Below are experts of layer 4 (counted from 0) of a mixture-of-experts language model. Rows are named router (the router's row for the expert), gate (a neuron's input weights, with its number), up (a neuron's input weights, with its number), down (a neuron's output weights, with its number) and show model dimensions 0-159. Each number is 500 + 40 x the weight over its row's rms, rounded and kept within 0 to 999. Numbers have three digits each.
Before each expert's rows: "raises" lists some tokens whose logits its average output raises strongly, later layers aside. This comes from a sample of Wikipedia text that the model never trained on.

# expert 17
raises: "ment", "ber", "ther", "nd", "bon"
router:473487494485469479467512543542480445505453466483560498515497470477477453563476464530517492499479520479441458527491540447527498482561453482430498463476515440607497510508538524548506425530496490495496433493546437502559493486505440429497547522528447508530492450549498554521523500522414544519526513532525453555548455459533519523616578533447507448505580457499440473561460515494494487465488529402487507532488508497546566525544513511491465507400498480509571527456528595562526436504543548
gate0:420500481477459561496489494519535537476464485492547498558576509494503518466475486516517519489515473515471481502472527446483443436444466490525555454461527440538483459535534486586494538536516534494483495518453408543541479520493428515477533489496473573452503536541567470518387474518497466518523508552437470587530467445490530555509485557502501547517527581573559565512508522465597500510574551468474459530483420487498501435516494513489441519502466487462595448546536468562488482507459568
up0:367496554518399577460486530511498471501536492468603500535505558523492478501542486485472568496506502467480550524508468478516488473475520523477578476481533470546472451550490478551475514544539550502522573466470483579569451428468419498472551480512511533467522537489449445539416523532485490493499491520499444552519496465500462497459439540467531570490510552590541504574487523463505491478503546481425501519510423528489467427495516518482449505571444523454554466493475474503514457510461567
down0:460486477554477560491553503556480456533446538495505607516466444512427492513530518566558512476465530494477524400434461590547509478510451536424466497481487526529465542506491488494514457507468505539520477484513483437531521465523462530512531447481460497434510444451541553452490512477518508509502466529487430540503455551456536499553510502566519486458504470504528534484476547449510383495494525423509487544496477549443553577534539394535431519559454533547466543539520494464537514472439546
gate1:495491529505488576419500509515524491510485455478492524513483504407477513517544479525535522480550522547480430531481516498453417471510462566576449439562526507590504516454462532551543472507480425436428520495531496518495511461502438500488560543474455482495451480532490493607552471564504544450500497480536467504527453513492463554521496501585499508561512510487469551515482514532522503420481492508405444583502519493554447518501560498529563503492498545431587453484538478458444476544507420
up1:548552498443497553431564496555566537453497453474536529540522541364446491464537462512536476517570526460475486530505568503467465483505453550524516499530528464505460520487491584503555475505473450477442517531474587548471495471556426518464529565452484449417501470561462540503466496466578509448523461533545460490520427511468443531428500457523529485514508536532523473520534451533502539466454475440455480551501498540514420475495526530471613476484443494494509468474526539479491513522465489
down1:511501513490490485496489472525491559493436521504543595448494503557538490456530518485481515538500466469509558423487487530445465519529486492557440424448443512412532458472512448466472526468477497528553494480534414495556500483492503495524557487516505513548488483543481459510564568541550458507501618499470577425542447555466479470523505554490480511505550543511553498467377514514455467548442509580511430479505490467528508382512531487541495561507504566536531487544507449527462510529469478
gate2:518517445480485486473462512516444483506554497427435495505506531478451487450524483477552565604514478454542526472421480445522483496459500508523515442471484465544479423524518466499449560455537548523567476499484447428449546469533508496492519579539524495542523457486470478484532487503485542538473500554541520522451458539510562578545486554511519547458478500579498488439444504464475521495589492453560448542537406503476552482508582540488460525479515569418530523513446499515512442518494594
up2:509424484486543531469501518505554510549496530444500497533516456492526574520495506467534496533552542479510513594488490475460437448490497536435487557472532480537457499545506473423440504482533505488466476461470468514527498502532473508432591457545533511481555507495438568492467599522615418490520504441479458458473520529513408507502496541441526587506499562464530496429453480450466467521565521435487475539521486497421493461450504426503439494456508458476562497494535511511544449544452530
down2:500495521529458502460425479461490511519432538474516566513499512515488451478462509521454468552459520537451502444454519506542493514520485540438482496485523477470524465422511499533496452415440596556521545476549449513457515419528439530555534457537468569560489476489586480488557485505463456484463484522434465574486469519462531498533479561536454507462510515514496539571441440529410483559513536505493453527495434537515530573555581429459423500547517506503498534551490509517516467544428506
gate3:502516489535513481443526507497440480574508472520461529506500457530455534605515528537485561460515477466459476553533539491551523495520420511445479511478518505441534496509479497518466473545560550507534455547523466487559486458547511506546533484505417457478494471509453544604477505494459575501584493495490457533476449496612498515512534455486568513503607455430483494505496525433502488528529493426495497438479439491511581555504441519506500556480534424494572489442483588528499459529507550
up3:488470517519508537484448525533502492512556484560465500503542550482459529491511497512504525431526491540543504476430502478519485494486539476520574525448549483485570409437483542515508542543526523487468467551447558490511476509499500470440467546427467426417488523467491459586470476586483516577571448557485497534513466480525425519550536410490533565462508538533527544433534541544432527491537516439528458478468544402475507475471452545507544516535479501438547475424486547489533449541500545
down3:510442573529542517468496502452504495438474447491564548471458452526483466468498502587496535470580395500479468546514496487480455531464454467472518479499451457519538509417450568473566503442468485513551525476539508562431553526495473529525510512525513471549471441537506519468490514481499459483460483493472503525463460542503451447452551462555530513504528456402459443505533465486500525443586475510538502485560384569512506482462430483503426431497551512502473573467490542555471529519500455

# expert 14
raises: "c", ".", "-", ",", "es", "v"
router:531488479483442473482501451422566459575506516532521502520495456468501536463446456482503544509571471470447441468464509465527541525423500485546520497499510475493532426521508486614524481572502498526439471495490509491475434453461507513458542479456443539538499459479576499480464486481417452508506583513507588463483539452508475501615496427515518508556553513495468568467552520537541538471576516485527561514393569483527534549533575485496472542490497527484520480521502512557453511479539487
gate0:498456506469454456429502516479579480490497495567564507459512496511447522444459492544466503504541475608458534443458489455516543432520546557563468563498430483509570488532483467558417610466500497453463487526471498501514455412495510551510489480440508462489491483489577504543556548556561505504534533465479487508527510488562464490538495530515580524530477507570461471475487531539457507430577479536557479529498510450471522560459544469566463500495523463503493509528528448438560450536543518
up0:431569499443463421510556604491527489484537466492544517495417525499488474431489478502424525502527495524516479458561502503559571474532547537493496559478485500453508460509501497543538525522488507501573547498524492475547458495466516522477528485477566463469554482433488452546468478454544467546558501511521555449513567444636503500492532559496567519526440547565453531443500511527560556487567490507531481484501475514514490519515615423549516551468503481506536516525522516416515472529508523
down0:485520435546535453452497480517452453474474464503440572524501513611488501399508469536465456458511535484417597542511428506493496526438495502566509481445473502439538451529416561438420507550484574481471522536513556476446520534525477591516510465476521478513473503555530503510521532529490464555428562476543566483482491508494516515462443554541512478547526553522499493506442453470503526525498485497538457471481546515486547456439522514526488523499522446480428560509532450510474531463566445
gate1:489544501473499438495448538476528511549538504491457433543526472502511541483509502458527540455483393435527415559500542489444507540560526551520444562486471509450445430501510528515512511497501415610443461543449541549506533575466432540470493490482461500458516510487542418480529525448526435576488541544476452472536504456507466549476474592456496450510475562535462518454467542536539517461498505521472454518523562504460490488562502484546513466488570507469530409522513528472516461477544490
up1:470499476462541485535522364487552493524503593437487491475468511463522579493520502422541476499503472506480433417465480518455480515485479494561568485563505472531519506450455514497504562539531540536482492494500550502492470501561467532437493488523470498425466477419525500569435475523456465505520476507475461569456552520501505499486514507469561533454519480496563566507455516557549520553525474515525475482474590486467440559529535475418455471473518490465400546573543429495466533550493479
down1:502491477575487458503520387493459533511461474493484557496512560495525570466530488482519463422541440476546530554494470514500549547502481542499541559530564469429491568462476461578517478581494452470469539496531470539549507450559503416479541485484599423495481521414551491522468592462483506466460474468450557512546546469555505508431526493462496488570449455532444549527554516463556493474464492508482462468512534487484487544473476490505565522466467501442507457551543444462502482507471514
gate2:493481508462504568489549544517573497553595512541449520474507485494492496505456526461541560429487421498523547500492579454456481534437516498521532538514529555569578464519482549573522568475433586591477540460499556482495527490428541522490528478515487473451513471508518525479407518460492531485505552498529509517470543506496521524476575524413522517529525551612427489471519492451524511483510527560509526481567483526501434547553553561509545458541529503486474485512553481456497538540492460
up2:539468424475494553439497534553502473503445432493563506480573513473422507488470413432448546496516534475492546499516572494552466433545469561453538473563531525538486502444495515567502487527491473513484492488462508463508501459506485484427534494509515447487516520484466412545497463530541488386513444533469532511530464474529492540537524516481587581522486554522465527519577585542446510462507462492435457507568466484485491602515513498484508474445494525541558466477488455462524460470570516
down2:451543506505519414557535474552488508536537497589514500535496484526496451448525495497578526513490565505485490593507483489411508518485492492555472544428513527454495471461496495522513558449508511495535483566539495528511485505509490567465496506518497516518496466519562505525507489534537388560476500516479516467520482536502468393511462534523498540448602627533490511521468450452532557529468533522515502442424531545518531521454571524539472465471507472544522580490560549612512539483469506
gate3:529451469565473509464477504397523551480586495490497479527483499461595544559471478547488549495536479597483469468453535525473463543561604519573494600446484468555524467478470493485488548480459517488490463555466538447497542540506515484507556489386504535474521553454531531505442503465491486509481494432471489520464520453523509439440542490497568513530516539431562524508540500514492478529513557435531527534514498461506537525461488389418497499482533501434474451470482467496533479527496506
up3:495528513549454524497427460483496541493544508489523451570484507446527517559467448454477548531525420583540474435579523522526536502520550564513440600387519377505495476541523498492509517499524457544519498519483475535451499473497540494535538523472540468522535505443552553484463562521537510457514524482498551491486446513457481449471583463510539436542588536464547557508612533499494498472495484460551491525547434488528502542485535431503516480472459555516491485528484488495483477517488569
down3:401464565537500542522471497484508426519530528515530436444468569461527539441496522535513482588529451499521544475562485549460536476515469489535509496498506496565468477518554560478489547558496484471470547572448500493492443570459529516415441440514514468550538474429423505590488481484549577468530511455465524423495444429491444543512526548515548503512456527425469438476534474534491518443501540506458493505476481518507465474489526467427532502475504469466529503547485441491513445497490407

# expert 8
raises: "en", "ing", "er", "i", "ia", "or"
router:516483503513516472522453534391474544512488528484532527499541480436517483557480514478462461478520549490454486531440529486497510490461523469535586538574508462525523464549467533503503528482523413402500526473502497437448466486540506517497428539477469550501566535554425491458521475468460471473456551520531510538416472467509440542587573518553495494529422551509395476467526534497493509478561454489467462479494561473493486533569517509505567541466602552479490444444535478554482518495479449
gate0:409432549558543514470584508463419496482506447443514564561534472542587486492458438459483432567490470463472563538473499548564520451471466488579477530489496513541375506577523484471527458490534485463467493528522473484494468485546466502460438547506523543497449543516493503538526515475476435445542491510483465495462522491427551534557557496501468560524510481463515465487510491468519501456468475376494564439547564525502550516522439490491483474495530500502528484460498531571480489512520515
up0:479520505495488483464588465475564483502496476458541395435490481512509489470438502413457450480568539504484537459488484459584517477480469531573506534577515479596459548509470559465481462449475463457542526436520447495514516484498508497483430504450563471431489451503510511575436452466477482516501555520539446476459500511472500521506544490463507501550497593456480500407533516528487564468491509420425508470428546530481520516485510448483531516540469517513495513449531534513548421534529429
down0:545513522479472551519471495520467542555503555513471508532459483498545544552419469511473501552471493503449515488537534430498555580415495496423463444531512586425515507505505494415487546534414512468528495469481502524528475536482515481500472499506508512537439516493458489428444481501503527411450519574508469508531498474432518481424469547485480547517507478521480512409476532542474459558504462532556485441458374505485482528476546515480415527565525516499436501516477532580504567526557514
gate1:568501489500529454494545569511446500566573523456580507467550533509515441530465464516434464505452446501531454555503514492520487463517475440468567496490485500454533505448470504436567541543410456484488486501513434489511462451483493447524509501488468484464548526466567535524523472467455534478539536522609556469446498478501505516476502529535467449454446420461461498436525573480490452525441526463507479515487565485508555522570528566527540527424544474532540437499514433523571428495533530
up1:527498463510479495425555546518481440490477444514566473530490484486546483566553503450513546442499547542468547431470491461548466520479436527424454457475506490537443450468527514458498534479501468472494432500479538380515526444522433467478487508540501482431538454527494465529498511446479491487555462470494508513531574529510576639500514470479535553438524487510548521484491615573442546501536494532484539552493545560463532489444488519534467505523520487485534457525589500495501459504531534
down1:473489485538461534478475540494448504465468488479498453478461452501463467427537400471451478502501514506465519491491481550563460471509494555569512510431476494459466538460545492472406556493473506522518464511453534487584525556477458481491429499443503448474490491515480493531492505538495560555442487501508512535526495456596497472495445520485453465534522410443515485506465476531605526462549420545514555417527528546423476509513576468483506449559454588517512415479490438480539516501447474
gate2:454485532517562508545488492480561522447493494564490432522540523470512469535543507475500551493525528451436536518505502491497551445510582493505498437558474485540533481467501524442486478544517460479483551444528473420505536413531509463466480505425531538416522503522540507472484467400529460494516505510455511591473521438517446577583510544535435539537482612518465502461453493565506572555489438490518524491511534459456474497494558482470535472470505586475572518431512513524525440539509505
up2:486495475483474496520463478458502518473430465566487471563466542436534468531496459532493432463490485505469520492393488495545572517449541528524527545580437481530569431474492519486463553595505495501469515444525414472493520433592511495467513522454514545463578473464507538500484426516459440525546511534521535568434502493474531544502518515498422538543482582538452539553431497520511544533472485490481442515475543506462527550508566490462566492483472547483516531485440501488543444547561518
down2:489499506589510521566450491497550500469434620490507451525474557463441518508470528541485488479454480522594463469572500440517523580541510527474487566525550474452471472461560511461554509518584495472545463474488467505503533533529547420450519523481510494533482502608470499470495445494498487466506488513497517488480412428492459522538476509499481480530459443495486442544493542503516464479506503466569514411420459545570496450449492535467556448467460466506550525472535490540480518490593473
gate3:534545494455495457509448486490553471499456520507499433576452531498493519552550503501472414472516525376486498552478499499548556483472454482475572494488535446545474569502453502513480450459492507455498496485488515551536532516559470573465521566528501492525532434527550454469487527557448422408474537533483557446553517492482538492461454518467531513500589460508535484508599541540468501486426512509460451506522504546515546467486523498538509485423590530529496526486551555495467455508599515
up3:552556558486503434479470455545460528465533468517468390554511548449439456493516461468444524584407495461432489506563505486560547527454452505473500495494529469504525496514487520477396452447529475458565457512535485492528445510452442493517533570483476492465507480526532533490407517539406473524521478521523517551468498460500469576564513523545534471463501474552507569507564517502457465487530511435437574499543555546466534525503515504507487587493550538485556472530488488506525464540512530
down3:497538371489473508601529516500493470549460487582433465451521474536596570522448480455479571485498460466482493504490525516486517468545483462494528512482514501454494502522463532523565512503546533505539556483540429508394479478525462537567487512535505488480536490451536526478475511440500527422519513475521552472541561459521555523489534437495541484555459440429559504469464552468521498457518515454496479500551601539515521494506424520420493517503555503428464503554513501532508427450465524

# expert 10
raises: " ", " of", " (", ",", "-", "."
router:525490541457508449412463473459467473461505480532607518476443491503510480498582509555491436520529550506509468409488487438549488465502517544480515549562465444550493527480465519501476531482474473439521514491497534525571485506572429471555445565569449510517527532533474486546483495541435459584536507505541522508490525535533491451548475484486420496474488534481507515517469543491503553511524517474414480544468551497469472471485462472545565557428503524535447520383507476607517450520471528
gate3:476526427553394535439474471511526500459506523452496420493468535503517533529492508533527456551487433576574541525443487483482549527519492536475546502454529526483479420517533403517473536509517468512505454517512522528534424519510508524481488576460489549462523497411534510527548459545557494467546472456473543518523594562507464528488509436494475504554440478490540452429456526473558479471520461517461463537515505438501495510481526435468429467436507557480471427592536534454511486465455517
up3:471467511554461493495530551455459560452518522491513513505530534491501500452447521526418475481529490562458460469438503508407487581536408551507606465424502487539510483539553434439516497528490449441564434466519527564518452487516507484481548496523517515525523549462558472536503439467454508510501495449513503525560476512524438579539587465502482559483492467514564497443406502530533535480518508507433467580456480511461484501560518472466496502531444527528504444518512519495606480483483477
down3:513540413549532595579571499539480575448516529508586505505548537523492525480485532487470531519449494515545508504514549486474479495473515476487559482434518552486586546472544485483426566468561549456472447490520499524447540492505465542499445502503491461460504560510461515511519427499562524469564471483546564447501547415490528529463478490561548535543548578496527477474436493513561558414467487506466431533533519466509525447563504505529549463492503522529395490501511505470549533502496467
gate4:473492513553530493447493487447507449465485517550564495498456527531528499481489515510408512427521528537500459489457473460493488437566521543476517457526499464545502535464460489508464512484418509425416509538468500464557491514538453468424463481467458548412583453526495476560464416509453479520536532488439517547514497525508575515614494430493484528491465533514477510489453547576451550502520539424502535533443550535538475479518499468473584522417505495492480507454531486441474448552518561
up4:511491512533534463422526524487515507507464456532575541483468556512491511463499542527330511461546511490502547501518464529506500506558470505499484412474480475540469483503533510510523485479499574434484558483519581533533497561537448542405518551520479497488574486473457579528514526542405504556567456551521526497510487565539560524575445456493498585507485551528490486452494496512520534505484494423509580489494480562563497487499486544585511521447529492509492545519469487539461547532495517
down4:467481509493541505483554555560525517519541443523519506507493479464423508406476466463522506559505513432533487558552498542472482553500502469489502494506504548504488527491470492510530469485524511484516532515545502539536606552456538508545478464565527526536470540492423461498538496525483552561483524440583453499474504499466462447492485552471511405386561499531461483506492424415544466551462503572483516517557460406465409519440465559513490471536447533554448515501532476489488519460477425
gate5:523472585485490478513493430530489592509481418421514492497488576575492566514476525493505465494558454513514527519489504516542522511513488474468500427490438564542488449505508452505539439492541503569570475503518478483549501503468612517489454577518507472499531493486510489509504573543549465512500506475535466547424532490495461484423428493514495462419541496484498479442553478474534534534532463536457392549565487491525441513494537537455484545496476470534460529539429551462581471492446443
up5:551409497513518479472502418436517535525460492503456521459434508454540554543514470534492508496580516505474536534488530515545479462528446481520484485557464512583427509482420526489569395567562484534533417399531520421536520483486481508482507568527539490503535530530489484492501511506460405530436478417546464514497441512455488446505409474521493471471512511523527466525524536544542477515565487464478442491557517494468473455520485489471496546427515535550495507459453526523579452510487501
down5:483536447447512505499426498482463514498538592481433439455532443496484484533503459513468494507515581476522506491477530494489503514473544527468442559515486501484538442545483535504482513474458487454517522442581497533439491424569447488595488498460476431460473459525480543530490509478531525413440523548529536479546494580492531491502563508462494530500452551481466463567478529479438461572467533558516572449489513509508546466458465470560405474472516528442412544525466479503486500460592549
gate6:454393436483491469556505466496490526525527459456556530499471569506529473472499503490503517490508450573551424504482505493483508543453500564534494525521464401556514550492501480508538531469451497433462507532448371440462521481487552382508516572504532502534446533423477433515495499527466511517509471500520504475495492546516512493461465479467478496517603483467483563438480540471545482475501509537548494495430467484556483514488553553515468533400477516470531488551477484454579482584508527
up6:457477524414511479462502543486459549530479507544512403496487502499520533491472449526530494514518400496479490439511594493534526501456452564470480470538423490520504472470492477515520585476517504526462510455460533496491468504481491383503507493497494422539466590462521498534548531441497467565456480508505402484491485490495473492474482521505526609515502520490508514556516515489496597435488507504569546469437499476476484466463542576456513554509458569549511520533604487494506396524479522
down6:426502504470455510472477522520514502535442515493485558485463481521518519436536537480529442490569442510512519446440478580450552537461561486486554505517465465417534467488525511427514541456503531464470518525495478510462476599457482452430505410471482530497432485430508488519476528481498480504421439566536499456598457494537495448491479507495481547486491443532585514542456526465533585459522516580556486508468455528526556496503497517459468499560516533467581436538573519470518450535510526

# expert 29
raises: "day", " further", "mer"
router:488451506622539462423461549479433519526481521447471461479483558461452490576556477526465501443519564481528485580520559504493477456486472454462470514419501473515484458508500531502464529569465484453476444513524477453545521486472543446494443545464535451420549473475487476500552507583494469506510584545495507488534517539491481467515505447466497526592471462496455559438498532531433586457511506432494484563503511469511447463521512535548503576444523473476548535460480529508506499585478523
gate3:522456456503551489423440472492512468422496518479550512471486574408580553469513500484482554600460496490473539548478489463519530510544587462509522490524466453508545585512487567497517559509510479414469521484495466506534528455514437494535519487488515516514513504435459499492503390486519524504474540521558553522519602521464517511483504461476520473521623539537537536444554488536500473484474520502507515488436547509531515548580469485472505562527534516481519525474434570404479525535504531
up3:495451511507476528451475485507584453519463472494569408481505475460459523479451464471554524516537500475488452501542487466587502488523461453490530491534594423450547634478542468541500496434583490419527526505462534532440517456528428541528495522542548466524508495516474507536442499536476553511492586459526520472535476485488569479497511470543503473508528500522473518468444481491550456479503460483438543443482460556530454503495439503486478555470507457514535524496515467468420595425512442
down3:420531533502467518551512504579474530595500526528543511516521555487488453558503510445539528521525516560523476475527501535463552527450452506530501522512554480516571438483524503473496473546505526510490605473593485496531487578502502507456436447555531441513543486478500445460514474517476433470465404509520448531466428489480521488584426530485527486495488461493490491513505500469487492489460469485557530565509510493485517420524583472542520580466514458511470510581633439494496557519511488
gate4:547488515503519467496530498537504449518510510498570392497543462529460473529559494501557448494572549488521505498408494464513482500490497532468449534563503480506495507495519511518503422485461394553413467465462434506537526484502526431547492512547527483495464434493469486554475541511500538479529496536543466528563464534530507541441491482532471520475509517520509564599439494457533569517521454572506484555449486451448559493486532532451581569489516546501513533494631478418503454497488471
up4:525490493461559518527532542509466505531450469470516495481515452500506463502474499501514460506564549472494479512487498469491480459531424584503492538516437443567477532547473543532481422461476433520457459395433483463544515506463438491492532448514398421483477441465453502520506458506443465451531504473464521493556434533446525511459430506510523601477513558455542523553481502544538488410545478521547510564477533469450569491522499499470548492544539541510544495436546482412550460542527493
down4:487519551520493481556552497477604483509465496509591458543513564500530575432525480507413484484488561517506491457543441509470502506521575462469549462487525504505511501559531516476496493466505513466583520485432477486537562453530476466528552521551490547538531487499494505545477410534510492491553548488528573479480566535560426553563543453472542479456536513535474488494473484504467426527458571463477492539548442514488500508487427513566575459495548491544544540523499534475473492438440399
gate5:497477552516526519540489509498501499554538492495487476462514514495492504546505446528458515501633481427535528549473533464506465518497506421488468532556476571510557469479449604491530378555576569514472500541479518487518494519492494467534581517523479498488501572504410506524512442534482520568452527503511525567477414561504542497506529438494464464503452451456489526533553469521522505517543565423572496563501432548473570453526495497470514525504526429492512477515563449487554499502497460
up5:511494476457507485445429468458513556508514486522455537500535560481497527474467506494524483469524542444477476502459523421493543564476529477511506530493546490491495480545460580544547498546510538537385491487488480467530462500466514445488545538547419496509383471485486478490554464485529464500520480485530549523419486540598454572435499429483499479519557560550486530514580528573495514527542561411504498484476532555579567524507521512457533486521536432486572510468502482455451449463499442
down5:478515504547625457473471510497483465421400482481535493510470572531556506456506468572471481496488514488555532627488499490486577498481526447436498447512510510531510578492473522460480501426523474509531452469450505484505560539464515505437533470452484484451549453500520538514490495554467456528455546489496540468554465603502444511513404458491517510478468452512480495522526513426510468506545479458430542427500541482523485493422472506560551535543530561529503539494547503463548489556515517
gate6:526475515546425510480506441441466534486508420520492519511486439504467465506489423526488565442578533535490556499532484484538554420508514520464517509463529479448503468436498543518485482497510516494500491447490473420506443392498501451501514512463520522500488500397556531489476526521464420449487529532498506513432503519442468565508571445487524534524505491461518469424507551502510496511506556499455482577597548456495468460501520440494487446425475497484520558490521464551524405616482534
up6:505500517573489446516535497499451485505485461487515516534492514434455440451486489487442563471512539484516527496506520436467478468478528540501490408489543452453459431476508479472462483573531507439545490458495457482440483419508515478447523527413566515410496534497493487464501509486474449434435491566503479485444473451436501562484528421468512534498522478499511564416485536548483489430505438518507532573532442440482493477439548467508461512430501468484565554455526470541524440602518545
down6:545513503518539495490594530485502541490536540436480473563479539514519463474530505531527511514479494548472527503475476470543483424436503482465559490454543534505479477575493505512370496609495421480539495453463547479446493565510509499470528538541493449418555524490476505554490473542559500473478482518513510464515502546486502488493452514449475479472504516519477520446457465469470483505477491470421452540629448572478479485458470510490464535415555538490496459486485567431477478481384553

# expert 24
raises: ".", "and", "th"
router:551510536562583489473454540465418486518469492514535539463555505470518520470502443503511567546485578488553430421481542487479484500598493533447528528506466475522536555488475588471441494508450497442515505484544480429495514410530445506497506530458484452513600496444462436572509468504501463466510564557463524522542471540519522541531443468498498544463532480485512506478467476624510459399575492524519571493496505493466539507505478516512530527473531576526495489502549527519522483463525552
gate3:500504506537514533491478547480532469524419486446546525480497562563461413565495401580522434469535571538509501583438477492483466472566468450423518472493493449547493521548471496490558483551464465421501491489529497551518503448589481481534504494492415500495532475541484482531537477552461519461491504502475539505433529501561467482490471468539505512516530530565512497528535558503412524444580454451438474537476556472531452482470474493537626491450494519503527499528464530510502434486501496
up3:477507537498548507499532489500466475487449463491478562510504450492467491517482481485492446533563492509524530503437478455532477510556492567470511468520419490584552543520506462474502519489520530442497529537509436532524528446539439491529446529491502562566495539529439393433525475510496389432453555491445524480466505564513438513502470547445530532528485523485544434581477518543455514394522455430475524442532509489522445423468466475562540541511528523495476439503489504562533426447504539
down3:371521498539508573516488495584493416517521494483504466475562522607548531449501502407480485465499505445479542536465442516499502494512584440520477503462549552512506487500493541574553503436497500485460506428440475531548571526476521513513532525556480474509470522537480491494500506468467467489533472491567493519462479467539509530508496532503485510470461518493478563468513538585490520538509501502426440514534538524439469566471494550473425525454535444615448565516460492460482567466443477
gate4:532464463538489555421502522508472502578530445524578529507553531491528503549491485523499505445450513518502477531490533485479556523545457452433478566555475511483491492456560530540477485501523509464477508511462534485488527432560530471550507590534427438515519501573554480513486545538461567496412489478528574572522479582430501512591474383528495504528494499445474449542461487470556505544486519510480537502443561478506543450521522482505479509495487532538425433496546554498503461496461589
up4:474458526500483530415500529560502490491499478437594439432506505533519464471490462478587467476520574499472483548432545466460488492575450537460486533515506477513506555533502478581540453542481490493427495420459520494561490511553496527452443589539478471496496507405505467503513423516409455529533463550496545554466527505483524493540499494542525531555498445480510527500454483555532487482567541509473498582456541450497537431492532489481528550503545468415513530454560501501549445540518536
down4:456483509544558541547460457504422487413491550503479508502435515498557511539521468481536434572500559562511588460492535533526549457535525492420516545478515540502438514557530504453576563576497492533463476495552562462456476488489516540462512461441495503449469533517449493489398485499502522477512538509488447436546467537526477486534431503514525558484520490481441506524417469541510448497434422494471452481469453540441518478523461450496478415432497522472507517572473576512479507493508462
gate5:442489554476491431502577437520526545443504513538531473464534511493562498496534525568512487548496476527496497563495498419486510496444516472485575502587543482502472544463430457456501530504477462497418527613508477455404543490601496524507522562454450492515534528530521499478513419534484475553445470489574468565489489449477424453537503541499484436518530576478485508478462565413526445499574464446483520459504502468475464502422517464489506530492533502488448528471514518504528507548494503
up5:553459567513457452490489453442539561512559474487564477463556477470537446529484475544490497537528538482494519479499539509529564491494544518448520472620496393486478519546484434509560573520539474383465535472471508482436562441504455534554453539505452552456525499554513542531487508469417529492484497456494505548435508539443426488554538456562487458545500562466472462521510569440423489505570502503476467521500500475464547520464518482475554482481544557484463471511489492502544482489499473
down5:456508511508446502527503511553561507562479512553458578559476461458454511505563509496473538453491501513484433478545511519488445489491470547586559482527571428410537473521488534488533510453530531515492459514539534443503468549429495559489494496485520502501439526470505499594449437484493495545528511551375501489476540563541465471514464535490499496456526483575578434412460533464442608524561556537535440484479466495508503519533569458563542497466479477501503517477505491506500473479470490
gate6:542440513585495545486489530496542495560557502492503493508487498478515492440461479562527498484504537530448424493530560501513448453589451537471498625496500424453498534507551497553458525491568523447520561488512495471478457458517428461501434528498491444482508493482515519573449485577474533553491512559436495505517548538464527578552523437528411481464504464498439473556499487475598512510541538484499452524421594503509578486497485518546485497526490464517515478511550495448514438469513503
up6:542447546486550543465432530512502469510564465524584489468548453526457486460537465539522477480491521521499501477513501518503526484527400457536498544483525489452537526505546527521516472492507528375422472522542523471481504462490427495506450545530484500535577467475528515506524422585477476562478497462487516529519485506432531526572480442477495475529508432483508468504535518526630495535563626516449465575445583496476586492453476535514504515541542474549481490528525485482535488501520534
down6:534447467464479541518495415509437517461526511491445499502432526504502529526533506477500446567535542542496512488614470561442527525483493428488541455552489485519471463585453536442528449461457544557574395480486562480518536487525502538467554441544551514528491513506483504522435450416523517506470495488502523452575485519480557454529408553466455562469502450455502516565471492576527489490466425531530475518479471539459493507434493489461514447519504478459478452571522512534448511474528492